Weights of a small mixture-of-experts language model, trained from scratch on English Wikipedia.
Experts: 128 experts in each of 9 layers, 48 SwiGLU neurons an expert, 8 picks a token, a softmax router.
Below are experts of layer 2 (counted from 0) of a mixture-of-experts language model. Rows are named router (the router's row for the expert), gate (a neuron's input weights, with its number), up (a neuron's input weights, with its number) and show model dimensions 0-255. Each number is 500 + 40 x the weight over its row's rms, rounded and kept within 0 to 999. Numbers have three digits each.
After each expert's rows: a language model's description of what the expert responds to; "comes after" lists some tokens at least twice as common just before its tokens as in all text. This comes from a sample of Wikipedia text that the model never trained on. Tokens count by the router's weight.

# expert 17
router:474514495535457479529484504499563516537474519500546475583494569610447432391421522535527416477485510554497483503521532511483599447536462525534495502557519487499507495495445545530515498515537504452426513513502433514537492469497469505521560486539449540494531503592566540510463488484472450558487486499505572496524426564446518503463551454482454523521550544503493509493497530460501541536460536524522476504488531511510475467436509485442502479475472510467532467456488457457493475454488543559500496540491421572518553521456488509470504566367463495532488441571479485527499373413535460504489449504544504454484534499479518468513613521462563448521549537503463509531506486462453528489491463532535520472440455413476492544490476516523470490504570557492492438517607541499536442472513480
gate1:521455491436466476571500460494491558549475466493517508491438421405400501528572518506458500438487530490440544515497481557481488509435501532516476478488440502534506466475526538508538557431482437522478419556507515486499534484556491574475534611504476564511519509535475486562574470449474438488531520487517589496516475520509489509474475560510593419486503554514563438455468499441472566439559479578542455552514539479478467421503462574519517460486436516506540500494584514482483491529469513500496540620485478554479501427452475482533487488507474575462509512437515553475487469464479489499508527574504496474443472467520492548430488513411487528514531462442445474505490495490497523465524466480550530512472523544571450442509494576507517593495538513474477521511474478529514517452548524
up1:514530507548522478421485514519483470526508478521490487524486481492475522509459490507567494556539383448501434576515415535443508475521488528568538539520528526544535532535542493409464510506564541547510560411460515526481519513404542510576451589468554482474470488393530465476468470512533552475542568490383537497494432458468491532489543482480487538517477539474452502503498559483526486515464485405501518467497514435494441530481449513519457485578543508522498497426474486520456500509528564566531460501551423436511480455502467515526499516549521447556435454471516469518499495500488572514450451485438545497495502538440520543497542531482470485430454531472573546511550502520439431542426499468558424501521524492549499540511506485528549553466462481498462462544498478553453490451460525
What it handles: Single digits starting or inside numbers, mostly in sports statistics tables, scores, years and measurements, such as 2+0, 6–1, 4.1 km.
comes after: " | ", "; ", " ", "–", ", ", "."

# expert 54
router:547540499526507599507504499508498502436529459435526428528484551569492512494557450501508530592496486453451485491531556521560508475538552473505458511489477467545446452492504524556505471536480500513418508518502415568590477484565509505521504491457483499393574499499535482514572502455489499548452443543496455457508515520524509499417530482499464499504544472509440412547538510450516506512503518484498520472529475524502551526491513513447483447495546479521543451555413474544437432514465543626440448500552510567477530456480527489527494534471563525482444459577498449540546569487517479475446493505513451523505488383523575481454585512466454551538564577493489541502492489515414452535495529550513442551485535491494497492524540502477449531469533478528497516471501424557506478450472501
gate0:478479546529499520446506495415490364517520482531471520481452474494424506515536538457479445558470479494537486524511471532455540455518527544501522508548468482547541413469455452559560474558553511445462492516495453531509476594470492464467522556542470513471509450496516442483421524553501446462508512492553447555468505515473437493513488521531476482471467515453544452452495449472457534481569482530454495624495444484471491491436478492523499517542522466507521496493476571447441540483474460470534600493517460551534556487488507499502509525500513508484562543522538466528549558464544522556473589533504473518464568527494475531482467566432540502424545523435511460566493550435530569439454552445505523484486455484539502565449551438457604490508552466516523581495526551500519499535504518
up0:565497513486520506528485489503486545517470513537461510494543483550504459490493463477465461554586413460497519502448527479500487517455521486485552526475516488523537521430620482458496499480477436511584512399460468498472525461452526502469503430534519450621410496545494505537487487513468538489481522553482457519517423462527531505449515483447446546543535428572540564507513521582479483504508540475492484331453469449455460522546510480534536509501476509447499469509480474493532517493491512511500491506445505532521493455467511502510427491501520500494458436544456521501456475442485551520527479586531481492461536557442396422512525505631539521541471482431450483458555468469554486581520459551567490523524483476500552458478489536477505511485488572492548440520498511456485501548474538
What it handles: Spaces, pipes, dashes and leading digits in tables, lists and dates, such as June 19, | DF |, list bullets, table-cell numbers.
comes after: "\n", "| ", "- ", " ", ", ", "|"

# expert 23
router:491456469492549534488484536539495487534452517505442422501505518477525501505458504535547461498471556571504514490508513590583546491503524481471493482602476526502475526504560563497508475516546568479453475492485378514588580514514465542572557520515472514481490538495465515451571453512519485461557511528536505416530493461452493548526478515500511525514461499494515497473465468457453562488536543478450588559534513450525494562467517424570477515522485540532511542482517505489463507535449592588473450546551422458458488541529483453565459520514460482499456459488510481504550501470485488493506437515506487518548533465461554595514442504478498489563471502516505561504545499498489536486434454532493607440496438442556519525522463531475451493440475538552456394459579450573492476523475464
gate1:463485542456516517439453478432471494568425534554560490512521457449433473421457488492485480495479508488556514500435489513474485514532557451524529498585448494470537453584526490474551569522491531436524496548472541464463491561497466557496503451489472583492455493532558439515426549488523463479534566538454491509561571455536463534505531522461490491499564475613591536463523511496441473559553498514526500455541456434537486445502545546498492480491489462472507488471511489501431544485534532536471532386490515499569539513482529490436451543485527522479519466499485528483495506524539546546506477536532533521498491531467429510457529507479546435490483527414564392506507522477464537544485559501524545557539453515463539494523455481447473520494477479424546506492474551485602582560512450
up1:472478409537465492447475399486519545476520487500478447522440394435495547556514512520517520522519454516473457435572508487467454504549539522449512491412445567501525501523534500515541493497506496434446569493420530491439523470480496422444510530512527488506539488437491532466501471421470416490565478523495499516503486445432464484520558575499494469470492472560480533412618506449492536541610489507477448513457506560519480461438485437513481531495513510514477512516536507534403550514561585522530453510511539514498573440553505465489455501450534467496503554443484561488519471396492522458462470515552435480425517547508486497487532562493487513539487496550504434505519497479472524447509490489556559536440455523499485468463519479494459541502484474479433485506418533457515526529518513
What it handles: Line breaks and commas after table rows or sentences, °W in coordinates, and idiom words such as "in turn", "grand", "ag(gression)".
comes after: " |", ")", " |  |", ".", " |  |  |", "% |"

# expert 20
router:551513511444507486519446473485446501505522500508502470489560528537540481566485487521582450452389495552501435468544514595529513420514523402484545449534510503551400529477528499437513486564562526434405458559482510519536518511556474500540535573516474501453574483521435474473545469482545517526477476459580508472496560517538518534447540499562560611542598558457492465559501457455421477470490515460479526468527546542565500527458560490558499481492478448443493511529494467467454493560470542543475496514530460511494501517451489469514486487617499537464496495479571428484555533500462498534500439530487488454463443532546559511543505484471477486591525486494507501486491481534459492512533473541463531476513535501478460537501498488425487468429510439546513476546552446477503490501512501
gate1:517517510549449440475577508430491536456522559544470545465403506512477510525471564477487495564557482473522583476533462526452567465485452506468591530490516516466492567560460556568512472475476493445514509479490548515523463490524495531581556455416466500420457465517458531440489489486506509561464511556556450473474483498460514506473522437422498511514481459537511510472514455462434523449467428550539510517541526518517491471530491549490459495491490551442535501503497577496455503484500422470517533440486509480529453494531521481602506464487507486499531524477461474527474457585423519506564534450555439455492552514439526522470558535545462562495532455540535450527516522526508531472407495453479574469517533544473467478448456420471483566490532476550634529508533496533503557483521535
up1:514521597485511406506490527564473565417489543491489549483473499488407490536457549419466502523490453482451495502486556516454467441551479504526542462502480528528530458561459568462468476403489461592496425485460524458555417487487472438484498520471475536500495492535461502453535509493454430459481508584474500476449457459455479485444441486471528448541511527468479499437429458515507509448437476551501518450538557520587562495518541471531510515500528559470519514467489580510537440510491436493451479481448537477514438523500514453542498470527528446512442516441414498492576401553513491432533485469493478474511458464552482512548490559513493485482545444482448446490492507538501523497432488433499502486575421505565482456505524455465484489501564444527560476521559501541514480453486499
What it handles: Paragraph breaks after sentences or headings, section markers like ==See also==, and table cell separators and list-entry openers such as (born.
comes after: ".", "==", "===", " =", " ==", " ==="

# expert 43
router:511573497536544506480474445528516589497581507523567471522489534469509491498514510484530562533560461495393528481540443490561528416499486480502519553537533566535445506488491533416445504495507497459434462464509503539518545449479497490519503518521479539476469539472516534524555450474457500564469522496503478419549481458492497450432427421540565490524568578541478510467494517446490466435495447498541491449455511432484515542465470473461503457503507433475559486526509494463449480483482594591522462550588435516476486481487449503532456452532525471521456546578515467529476480454481494513534472411431503542458437499458473558551460493542454520511579559523510518511449484461504471535527588541569491511512524468508531480479555465543478534464501469575517425454515432526446489449527501
gate0:440464494545423504517387551457475480536484528450496475547514443486515496476500472465491407552450541427528442532510556494501420545543473485460547491403528497422493509528489573524507432533489496496488547513469475498570409505481485511465499534497518474522383460495478456513470478459492508482547476495493500493513500503465584495548506518520493513508443552472355535573529495441498550516465492486526472507421515525509463482438572560521504485518519536536488488496565523441526520511479517512486505559500488508540543472503480452526489472464501471464523557450473501493507611424480534534540519540474438478578472419565526472519573477579565566525507524462482473452465461471539549536548512508454510527496541537500460534446503542494481477447517443546545469546491461514582532510437483
up0:460519504556469489597441524440569500524496448398541475482483476498521510487518480453466447438522479535555519579518518484452460489577526500472473501420537450465493519533519535547481492503501482477459543535514477570518454420498503497448492491462478479469440464478483406480494531527485494567486483458493497519545515433514534434474484539510515494406454557503475479499532526516529568505517476476497597439449469536507463502413461552515468497476481503463497430518463415535516490615563510489493519489461536516507475497516534522533494511446498512428541502506520472449556573500506520504577550555531497501543513431523477458479533480509564484527482590575496452490506521500522538498543536562570569523563485594477406544446504539506511544459518430516535483507544462542512497593467441
What it handles: Last digits of years after a leading 1 or 2 in dates, such as 2|018, 1|999, plus nearby month names.
comes after: "2", "1", ", ", "–", "8", " in "

# expert 61
router:499476430456537487446443510502494493529514466497564498504515451489509521518505499490508497457452537558496461441540519531546486468442466447499600449440526438495466562460472549480509519518556452502443532599465517496498522536538467529535483549490536501489599481487434478496515441452550500478475566416562500505527528524458579526489504500507560550505437605471485551443458444415514493552519554511480525508491521496606471525452548457517445479504473450486487510518497472542483491484508562550427498506493499444502468513466491443527428617592480464436476381482568446507502499475499532566459413507482519520451465488532513508502525543442476443497552517542509511544535441485518495527494516534496495433466486524463494477462501507480500486510469449552522443525450445423555526496537443
gate2:538479493493448519487545527468496496396479520477471511450514501448466467521446514432495432567517487465496509506488404549497512488478581552508604488498439493578547439546464423492555549441536511494526527541545547484477454571463449516531439541523482523476450477526544502456424504495477499462485517473545512451513524536517450502521425565445566505511525545441564520517473462595519448531476501428504549486472449429461452465519549496491587463556531536532508547492531470522506516470454493510474524533496535538530447522462461502532485503527502458483475444502484506463465531507490531580424451479489526486510534531484535443497510490536508431444568419448504515514463484496505511577494476554602548379510499528548472566490482444482521413530480527537550524495483459433504533481485482
up2:508409473453543449551458518420473466514489579582581472509513465548508562444474456570483494499430479487529490461521511497531462483459460497516544485463461511454470507483500559564510542500473465540518556532570586496470494474458455465527442537477476515503492540503487448504440552504557497346463543492521537547543520486473532537508461515592513475539464511464513507417464508523493447444530507459525548471487494441525433420475474500468530523509559445531477517452540424483513439439557453527490539465483429411533524488505499499492516444506486461541480509440530495533448505480468606552539448485545575527460438503496524414495560481486498464491467483502507456466496442468505503536507517566488522445486521462423479427516514560532458480537534467515532443536533473497522517497525443
What it handles: Paragraph line breaks, == heading markers, and closing parentheses or periods that end a sentence or heading.
comes after: "\n\n", ".", ")", "==", ").", "==="

# expert 57
router:412474485510466479487514574509531546517475483444493441517487522449504532543489491500538455495468505519525576485477521547568481533482481504507472559478529542450362451493443529494455516430481530423435485497535480578511507474468500479523529517492487485491575470447476521495576517546493455467529444475488476401538491522541507489423466484515420442557488607553442512518519521516512489526486505521465472472549513465486545560493571467452506576488518521512521471555524487531548461476511516594461483543497506513514579494525418498534421487447505573496555517502507501469486508444508476470517521451403459563460459514422565586484500547506476536484513558429522490507481465544532490447466392482442481508479450483462523570505519443499512540453510539479521471495528445416463497450487452
gate2:568511503482486514489432504427536519430524488476527558511530460454503515554409543452570491428530497518533504525549507511405506491523483460547512475487504510479496546497473452484560466484467494561562467445464514455429540554485533519510515439378532511473507506500575450473434510524451486567477526495543450519476518464484503572522476495498565525535475429458612502475433507444455464498523396547502472496533500430473489466535455494520494394527506544546517549524474459533499435493526524490470558382464541520559481507511506523503465486565498526445460441488554428476556468527481538563517554539506538521527469545555476448481549444500500527444499482429468532496540492508465526563528468548550480448475503470461489499513434441541485517542504498493434476543531510505483410519504541
up2:513574503470514501550522585515551494451446477499498529461502537439515520489502547395442465423464518471497462477425446496434561443534481531576478559598404484481550524474467473548444518487480446495453493554486475453517551510475537490536504440513432453535504450484519413463516503486435562561469471533465510497501531452563469480508500389553492516512492557554509479464529460455513547439523460476471507519532548454493558458584444524460428573544452465465538548486510501461523422461550467471477533486523540419531545512524494518545500540503497528554513501471482495511520495484478484495444507529535478498527559531435482551507508544557490467580451484579518485561512490498509540525430454528458473470487429503520545567475447522479474479529505439530542464513508461483498441569471471
What it handles: Initial capital letters or first pieces of proper names and codes in lists, infoboxes and tables, such as St, Ch, Ar, K7.
comes after: "\n\n", "\n", " | \"", "-", "/", "|"

# expert 49
router:557472479543491460533484492485483500502577521441443489436466468502550477525548509537434562496405505435469416491592567474525482480494484500466506543450499463522513514592543459502433521521583505465461524495428495521435559489552531524528452470517482530496528475504481567505527526436540546536552491437521543438498552424517489477496478447534429487495489507562512432507488572514511499498466540495480507512442490560478468403436501535499505487504490427550480454510485516484494503540543547487493494512512484480475537515496421519512505501477507392455541438536501473392515497468501399453484570507506508494534429537522498546593502504408446440381535578541468518495529501497540497474517448468513445415506530442485490463537482524494517516465482530476502480514438449470470486476468461
gate0:536478537431455501521440545489448402584484532508468522515514510522473503492570532528513540502484585510582473510483490474450502508570559532519550440485581497495517516462490461474455602491471527502539509518557500455490449436540546539480479525476423526503449550479453382517529510581518498493527521536457467453441581442524445477565502474471472473512474517504540531534446496526573456500476489523525480418447488493501454468453519537502483490545485474473478482544519504483494495495527481493520501487477513516501507518451492505454539462520555557533486564474533506521531513473520509497492483403400446471528482528507533576475479463521527591518509577549550521532504553503472550534437499509481529514403521451428481584484486592480455467506515466390435481506459497446520453415497452
up0:498466553465453487507501630548463432573539488491504557497520474539471506553546564542520533500443475503575481483478520466454501473533590513541557471471473461509542487465460482529505556505443497483515494450510494506455502473528510561477461493476480531515493564502472463523507461534541523479523536497428511500505542543515487524533495513421525422514412523524479450554436550488542505536462435546488496504557532481535440453449479514428486499476535486534429415532481542540494489526476538495489528517450578544454501550505471478479510510481517499539453573497585491520512462528512501467520527404460460491514478558580528560515480403569526549487479589542513557544475557501477572509515477557509451526418547485472457561483491581511456485508452451405465454531520487426500468439529439
What it handles: First word of a new sentence or paragraph, such as The, In, After, On, He was, Around.
comes after: ".", "\n\n", "s.", ").", "\".", "In"

# expert 56
router:517505475554519586534548505482516495509516427463481466433495484431458499514470490538539479498492490542490439463536513494559492535495436564539412517509490546449435542518505559454453429502461453405441557501528487557543525563536509500559551514512558549530516539472443539568572423476517482481536467491409488543545554534519532485535526480598554487522489512524492502541493536475516581467494475499468504567484495454507551487446518456477513508502566498507431482514581470515520491571412549543533498512519439511491464424550433477475426443537529498527535504501533512502549418477438449454506427473500506536538493461516557577493506519529478520506549499494471518527516561567507432472577490406455455467445432493481530482491518530549482594507506484514487492440511473516525487505495449
gate0:543496560443476524485474485493530544515543516437542517541516503478541501551538431491498506534500468511475409541474573430476437559549493524521518487406517585506447573503532565554498503544575425445559483470441527547516504497451521500514550540447496480519536430474474529408529465523535420550528420548479449467466541424522534560530463502447556435502428465520460528567519553561552490479517465510529477556473455479505527497537512506449510471515541515499470515536457496526554520506464488459575528466505474492521494420485383540526513482495555548530482509556507519582502464430547565443506460459575451535532527486499528570516529459521519477488507506500516547512550472523583411521479527506478485454485562455552442554539511485540513549465472495536519456480510530503501482498535477
up0:500438498453461553497468443501491468519535478467514493536500516493509519544502452486487474562484485533456430523554506452447455613543521527514506515497485490477481531439521547506563496568576457461501498496437532551472483537456477475536514532468519449451510432453503508481563464509518476498482465555516442479422538461504500578497500543438532528522429468480484509562482518501499443462492469476464451489505508516534491515544559491472493444477522460477496502516464432588537498460483509436571503464454475544605500462535408501538419481500535575547455550466477538567504422423522536454507491492564481562576482472384549606485520497549511525486507490440520515536491472511579419488437489441533477512506547412515499593545537506534544496494511452520474467507534533489540492533548543
What it handles: Lowercase first letters after an opening parenthesis or quote, and dash-plus-capital starts of list items, such as (semifinals), (died 1628), - Amirabad.
comes after: "\n", " (", " \"", "\n\n", "/", "\" ("

# expert 34
router:455505500573544480491522522494480502456545522518505481488457522482494472494485520521543538509495480533486479502536500472542558479486567454422529450500502494601460480508432467427507439483523587523468524443516522531488526459495492565570554499514460537463509538478517546537502449474489511554436483515502409496459461447464497460490406435484564521476548508552509489545465549432504453431457482493555467421479521505527465540402476468457488442489499452493595453513548438439446495507452501565511487531508480522474491584404509498501462509577560483539458537525566461524540484456474568497489470439469528520470514534531520539438472467548479444502576513478464514546531517383463494543498516532546504530497581447497508499468518531476540471437592506520535469470526538500555463500544406
gate1:546522490467513500496513571496481512531537548538462503474466463515550487452542479569472509517488472436518443540477504496478567513559580476508477525490549546525492563482587489520538534511550515513460474489602513461531484548483478578493510484463538493496502481453482450515580516541534461526474503462504480442502515544433480504429518483531578534511490504517563552525452505550455464443552521504533513464381490534467421433466515569495493548542503572506473520586512500478539554499545400503502449526480521481448529516484488482518470473461545458530499507510449505561505520421432519472512562502462524462510500542472493540452495505590467562489472521564405529409533514495486466494497547542535570481443538538465506489586429489533540490565495545488557502563476507571571487491588436
up1:497491545434482504401533589520523400519527504568472542487504467581472516511517500498537512464531498456579450480489456519386538531517600499499591497503490548517517516462581440567442510480494572521416467508539483456546491491529494558522548455500494521486509442497452409451528455476509491453494512461461464443524469529526592447529537516504544564469529559509532520589448522502492468530504474512448474451461456488534502497438466560428550484539516571512502440498487525446549510460504417418548451507501501472462457551513500511511460487511523461563527518559428489546546535468460504487483501490530527480593533482511489511454496438524473519490466479490473474521491527531451485508482522488456528485457550523465526512556430488520510458556469551515454536550548512508519446488606478
What it handles: First digit of years and month names in dates, especially birth–death ranges and section headings, such as 1978, December, 1932.
comes after: "1", ", ", " in ", " (", "–", "2"

# expert 48
router:458478486496467543526480438457460462533551513414462542457463491442517519469519498527515569517457506513491494459560539448531510505531452478486453568385561510485499484527489585427481471553547454504464598523466477546513559511584474538538453462534519500444552475459469462519592479512483538461468495471485523470496445509449479537493453501545459475475437457495457494482485539464591589510507509486516499558501538551501487495481546427455539504515474421556475464495528479498458545475525522550417457538589505420488544516473414496518452545527452478519562497479526504443551530499505449501545470519472522471500488489565504455485549573471521419486528496571463495537483463496482537422493500467453436422486512429492456459512522522503540525484516513459531488529403463456497506485470401
gate8:512516516538468499483489447460509519511494418537499554478491635405526535426525447508517471451432533480549555474500468456503528522559460493424531531493431525452513441452517478497450583468482504453472410535467545523534513481520455499469514481454534467429458506456514516575447475511595522439497500552466516495513496538490531448458459478562503497475484546502528456432497521529477454472458512529482532488515456463495435476496468465488533578482472497420482394502539487521506541472583480561520472455434543460590545559455510470531497488504498457521470490518504520462503527514431476480558458505429471477435476482458413548505494493486576536431477467389520481453469470497531486505483481481501482502547515527535477518509478523471471401540458500482427509450545530495521451418488534
up8:454515510437465493531499495489482492497465481498541481441559414464484478425438548488558504552528446498432512477464455460480521431481477533503456540434451433442484432515539487456467491491514501484574455524555448493491519504473529436509545527439504557496496492550552461611470529531453441511470481456461531516487510486480482554463521492433444524565577521455523527450503460474476460537423497443510506493468486466479419461539464418520455497512484419465468465582478446493484484453505495543524526469511552451526463539495414487519501554563550551433529515488516485527513593493508530472456502552455503483567552479520500531453485498525543519507439518536469456482515447498532522539395548525557495478431500449524495488455468516518540623560495543517482461467492475509451494427548572
What it handles: First token of a new sentence, line or section heading, such as The, He was, It is, In, ==History==, ==See also==.
comes after: "\n\n", ".", "\n", "s.", ").", "\"."

# expert 40
router:473444445523402552537447487522497559518494471477461435542479500511548439437528492538518517515456539438499512497466486496479486562462427453528527601529512542428439548548531477538416561529521454477511483460555524542495474525466498458527438473507513514564495486572499534450488532493504512421537585499488492465564517533525528496454489483506450554474467550559450503516566545578453498524532615464440515441516436573446520532545528475488482538562570417480517466476484504461520514472578524533443502545453508470486566492549491492531538490421446518504485456537468515541491454423506519510518501404509431488518486501520464572514509452528506448454493554511517493488484504498455447513496409432469516499483496432541540559531459475491517537462522503481527514458489442417517462474481506
gate0:455467436445506492491500573516562489469503538514543461494452495523470553471513519510530544529509434495491455503477530493465503410511509523527529488487549500510576560495477529541526589510495493468451484512500530511424578430573454475493464480555487464432484476511504478466551504557582394509447464532551517494560482460445460513513402523480440560527584589564548505463543486512498476551471525511466540467589502543441484531412484510518454534524466519500496472494483539505497413455517528554527498453529487551427486489482521575457477499535513459447571424481571504519516497509507514483394480500465449497530461456540472440539499513474493488507475522496504532536555462517579508459564543489478513379560526496480510453486504439473499460515522466528568402481496469550467498518489509
up0:478415473490487558561474499506580549434458506516480518515424465479472571480585499467466535531453476491445479535470561540501503440544517514532513471473542542523494512514513526522457525542497475448432491491528480508411561487526460520505480515536490465454458518487467513432503500563546406479460474539583543483570526512522463481499441537483493544509580576558516502478577485503561521525483550544495515476576480524442490539469509459478539552484508496537452439540490514451535410473450468534508531441529522539452510444500501559525490456541503422444588464485554522477493517535510497483406463475447417494533416460524455438499523524436504488503530506459505522533521516540523479524604493455475484455485454494442517448486511439426479490477550488588585432490501466561482513524502521
What it handles: Capital letters or first syllables beginning proper names mid-sentence after commas, of, at, in, such as He, As-pindza, P-lymouth.
comes after: ",", " |", " of", " at", " in", ":"

# expert 51
router:474527466404523466421576391500520482546601489541490512518460518492520442503509442525495521494538507488506429426502529492494527541474489465436491509503498547436535570392518514531546546586466462476521544457419499494553488508576520512488480487528513460403486544495468521502498506499554548493500449484505509498531456558458449490569476546524531580481551399503476480494516525465484479457475512458546508511475535511421484449495526521475437467531536517525433473517512450573500519597484539441505490507495458535485523412506474455625536543446513447517494459434499485469552562536508488515574472517503577478525396552511546498478538504528398541574533539536498500497506430494552482487455484522504511443523521552442480517480539491517500492453481518495463490471497481467521498496501518
gate2:537500478447442410522507486488470437499477503515505495577497470506461514524543450506434571441507515500570432496477485540486500523422524438526499478470553492487479551489469457530507537407528461545420499542524543455480473500458539463549530491456548465462487456501488446484481440434552495522502464462516527507498565543521592530513537498538585526495470501474497498494467500443528545490470508508535521521452484572496424462466576464475523532459523548495482489476476462396526538513529615469523521435463533444598459529499523509501483544495438520512482560450547474514504564513456513559491510554612482465529405517474510414442493506524505495518469491525519470468568506599524491465515522567508470448471550442447512540499518468541507456431518554498578465476551491547498510544524446
up2:531589505461469510478587476489471490503521525517435452576489489498507524496570402467500551486536525517505455518483455508540501516395492477480530548435502498503488552491490445531496503409504437568455536516577584478548444505467468430546483478526465451509483458489548522485494417466503525500459467491527541478555506543534570488511517417530491526478503493487442517504504480426509495440440472547569521525443520548510524515440575440460496487498520512509488458418420478405478496489500584460523494459473507437531486515511463520524512491497456499460493553464525524516465485497492501520516524494553521498484421580530503434454511470493531513506494498482508457472480516557516421478557525491450411457444537424493532447458487503514467464397487513576546454459539460571606554543508498
What it handles: Lead-sentence and structure tokens: ) is a after birth dates, section headings like ==See also==, and line breaks after headings.
comes after: "\n\n", "\n", ".", "==", " ==", " ="

# expert 38
router:404461515494546533521541446507438539503541465498547434603494525469533512494510408441491532519546439483533522538517476506578471527527516530468436502530482487491453481444469570484450499517464603472481515522532483501567544432556490452589581519465465520457539582492449480514504512537489468450513447534393448495492527561495591492494481505549441490496505495483448503512573535492486515476522439546489537526565509475502527479530495438496438505471512488436527440503460517501450450535432490549493531473474439538457522493605501504445425521510511533512542551593485479517466569526522477505539547506491516530512567512505509540476507457517475446552497492447595504462443440485516472494438475536446456490463500528462432449505562492423506495492527559499497543533537494516526556465478545
gate2:522500496500506500478473552482537527484434413485491505482501503448451464467476531502483439550452445494527605587496503508530474488489486506477539507456525507498507505500569512485448514439461464500500592536489553537341487480461496523499529494525478473445516441468486522513423502456482448624503532529503528504444514469518487516462557520508483532530495540463512460457512410553458504471491518455567526526487462489397490566512468473557493532503514523457527566474543476579488463477538499502491549470477471410525548460522545534508479502522601541498531578500494495497523555442518420495493490452537405414524561413444478532449472431471526493528505506470478447558434483503502545486496449491502470464504557487477506546433449493568512520474557448533469469444501476464536518434479470
up2:468505437515535479526526446533532422470561558422490519488469497491553541536529490533512514438514538567503432440502543527492541487504442486549474438500463478492549483504485501506523568541488510515527484471485529474519533562518579498426444457456522485486486495522464494521586490547591540425473413494517467574483577491485469495552449562479523512495491490464441536458482506504560444520490513496458517524476560524510515443480515529536430467556466432511456493489430543485487540506514472498515497551427491569498418502501444497499509484522389488523456437394527513465516539565470469431443521527500486532529470496480572499555545572477436522487522460563521562413509507457584374482580483508477514528546478526502541483476518521510485480539460554492551460491450499488463504556494545
What it handles: Pipe cell separators, list dashes and unit brackets in tables and lists, such as sports results, climate tables and coordinate strings.
comes after: "\n", "| ", "|", "-", "| —", "- "

# expert 19
router:426492580478465549455524557508481519532501498484464479514402531514457563480538506485524449565540439472498514540488571525524438481545518513453477513503541507559481432475582618541523497604511543520533494474527518513529463460493563409436450497492439454437549570473442526503527526561524462483425457516511479466530534504505507530454499470496489415493481491559501475492526498526506530437487514501489468530507510550492582484461528448462433467462513542545489567468477577570483491502432479522486485521497447495479488594587520523474482494442555479442538540532476466501545517519481403476537470463437516482511537503556483551560548526503474503456486467446467491476487555485516503440447514512488465427436541500490474425595526456483505473431566484561526498514514515556500524474452519
gate0:498561471524487426461457588559425518487490525488542524539471511509456492545498510498495536547466473504512517532433429531472505504484528506486466461566483539487503486509475496521527521496507522561510516538523457486571526497486602436515461452471573462542498425542505546609415466503420507549556503483555545454465493511437459547534529544501445486534570518526472488445476470493483556504444537572493447486563489464498521388506524575503527533531525504482563531585454483496504468513465509514412563508546476538506472477526482503439521540503546445375490482554449424569485561511506569502482504498492509477473451446443440463464527431542534520462478458489515491468502530546520516482464519560508476492563527526519472493469522454519469474525507384490487484392471530554472511509489487
up0:537452502477498510530489514534503491511470468510514494483480497515472421525411456549435437539498531597529551627538476557457517475442440472471491486486477500438557433542459462493464574500553505440479491481527490521494584511483504468506412512505506476551446462545557504524500504515491504550477503440514547447509458475470477524421479457420513568522550531531534545456467550531491539543565498502562456482513471495514439474537522540481511561490475457507522476550509499456459516571538485500507444514500432566558537462461511440484442404482576489427472515493433506454469485442489505470504467411480491499550474435449507516484511415567508534504445538452533469534489436485504485504478476492505465466544503542376490516466438446465494525511487468545605457451474525473478508463485476
What it handles: Line-initial field names in infoboxes and table headers before a colon, such as - Country:, - Surface area, | Party, - Coordinates.
comes after: "\n", "-", "| ", "|", "- ", "- C"

# expert 11
router:480487524478553462522485529519459467551504596484429477455472500482558483517523505493586467502456499490509454489524531582507506462446533484447563537535542529500422458529529607514530466544525588485456523555477558515558517522527444561538516467526502515490553557489429517492529443518520464536460425476484473447479511479440483493457518421645522551507508575514497489466524454491470482503551543523547534503530573551514549546446534493584438528461466536492478496523504510498452496457527464486482478506491451426482464562454479481472418490544468485500545503509502553535489478520463462487586525512507537506509509516567569502551485531477541472546516481550540506469489512522528487469399428481497529448422503442492440462497481576438466480471481444513536498548540456454602463498539513
gate0:529483518520505492491486537537483524552504522578390471437510466591476521529497487456493464496474439526535545562470477570455561479515558507521511374483544480532481412519436428443514490480517510497508525452430507534519535491545507472441475424523526500572417432437510496477529487488555535517518550587485465512486484553478504536486480485497533514486531549549571565486537446424510419497494470448502560446485528498564471509508560520506508462504463523527503446570453480455523473523548526473481474506472527550548503589492556481527437506496487464422546505449534486505459467533562495551500486509479424435447525514508435526425452466493588517462440457442591483521536491476489487491534543488458529472540474466542485450562566460520472460493482450502463522536519510582506503479482500
up0:434451547505484523475436508508490484567490532618430466565500565404450512397482458529525450456461420458484517523424525539554489449508552507459562460498547480470502478510515489478582496557491530506444457480486446479489447520460460487490509548553531500485506475416523544508487587525556558565555440494520483506545517446492510468444470448526490496470481515535571471548463490537430440506533530551489496456575511489475500490527545579522518493440492469533503504580553551483482408519437542482479466543465490458544509592455462516543459545541442476533487524482525489514521541460530518532513527563517490603496515518457550533456460560511532495452461498502450480519473521489521540523503469491504483479474530519582484471524530483582490456430501465499514422470554527493497518526466431
What it handles: Line breaks before headings, == heading markers, and header cells of election or release tables, such as "| Party", "|---|---|", "Format".
comes after: "\n\n", " |", "\n", "==", "===", " ="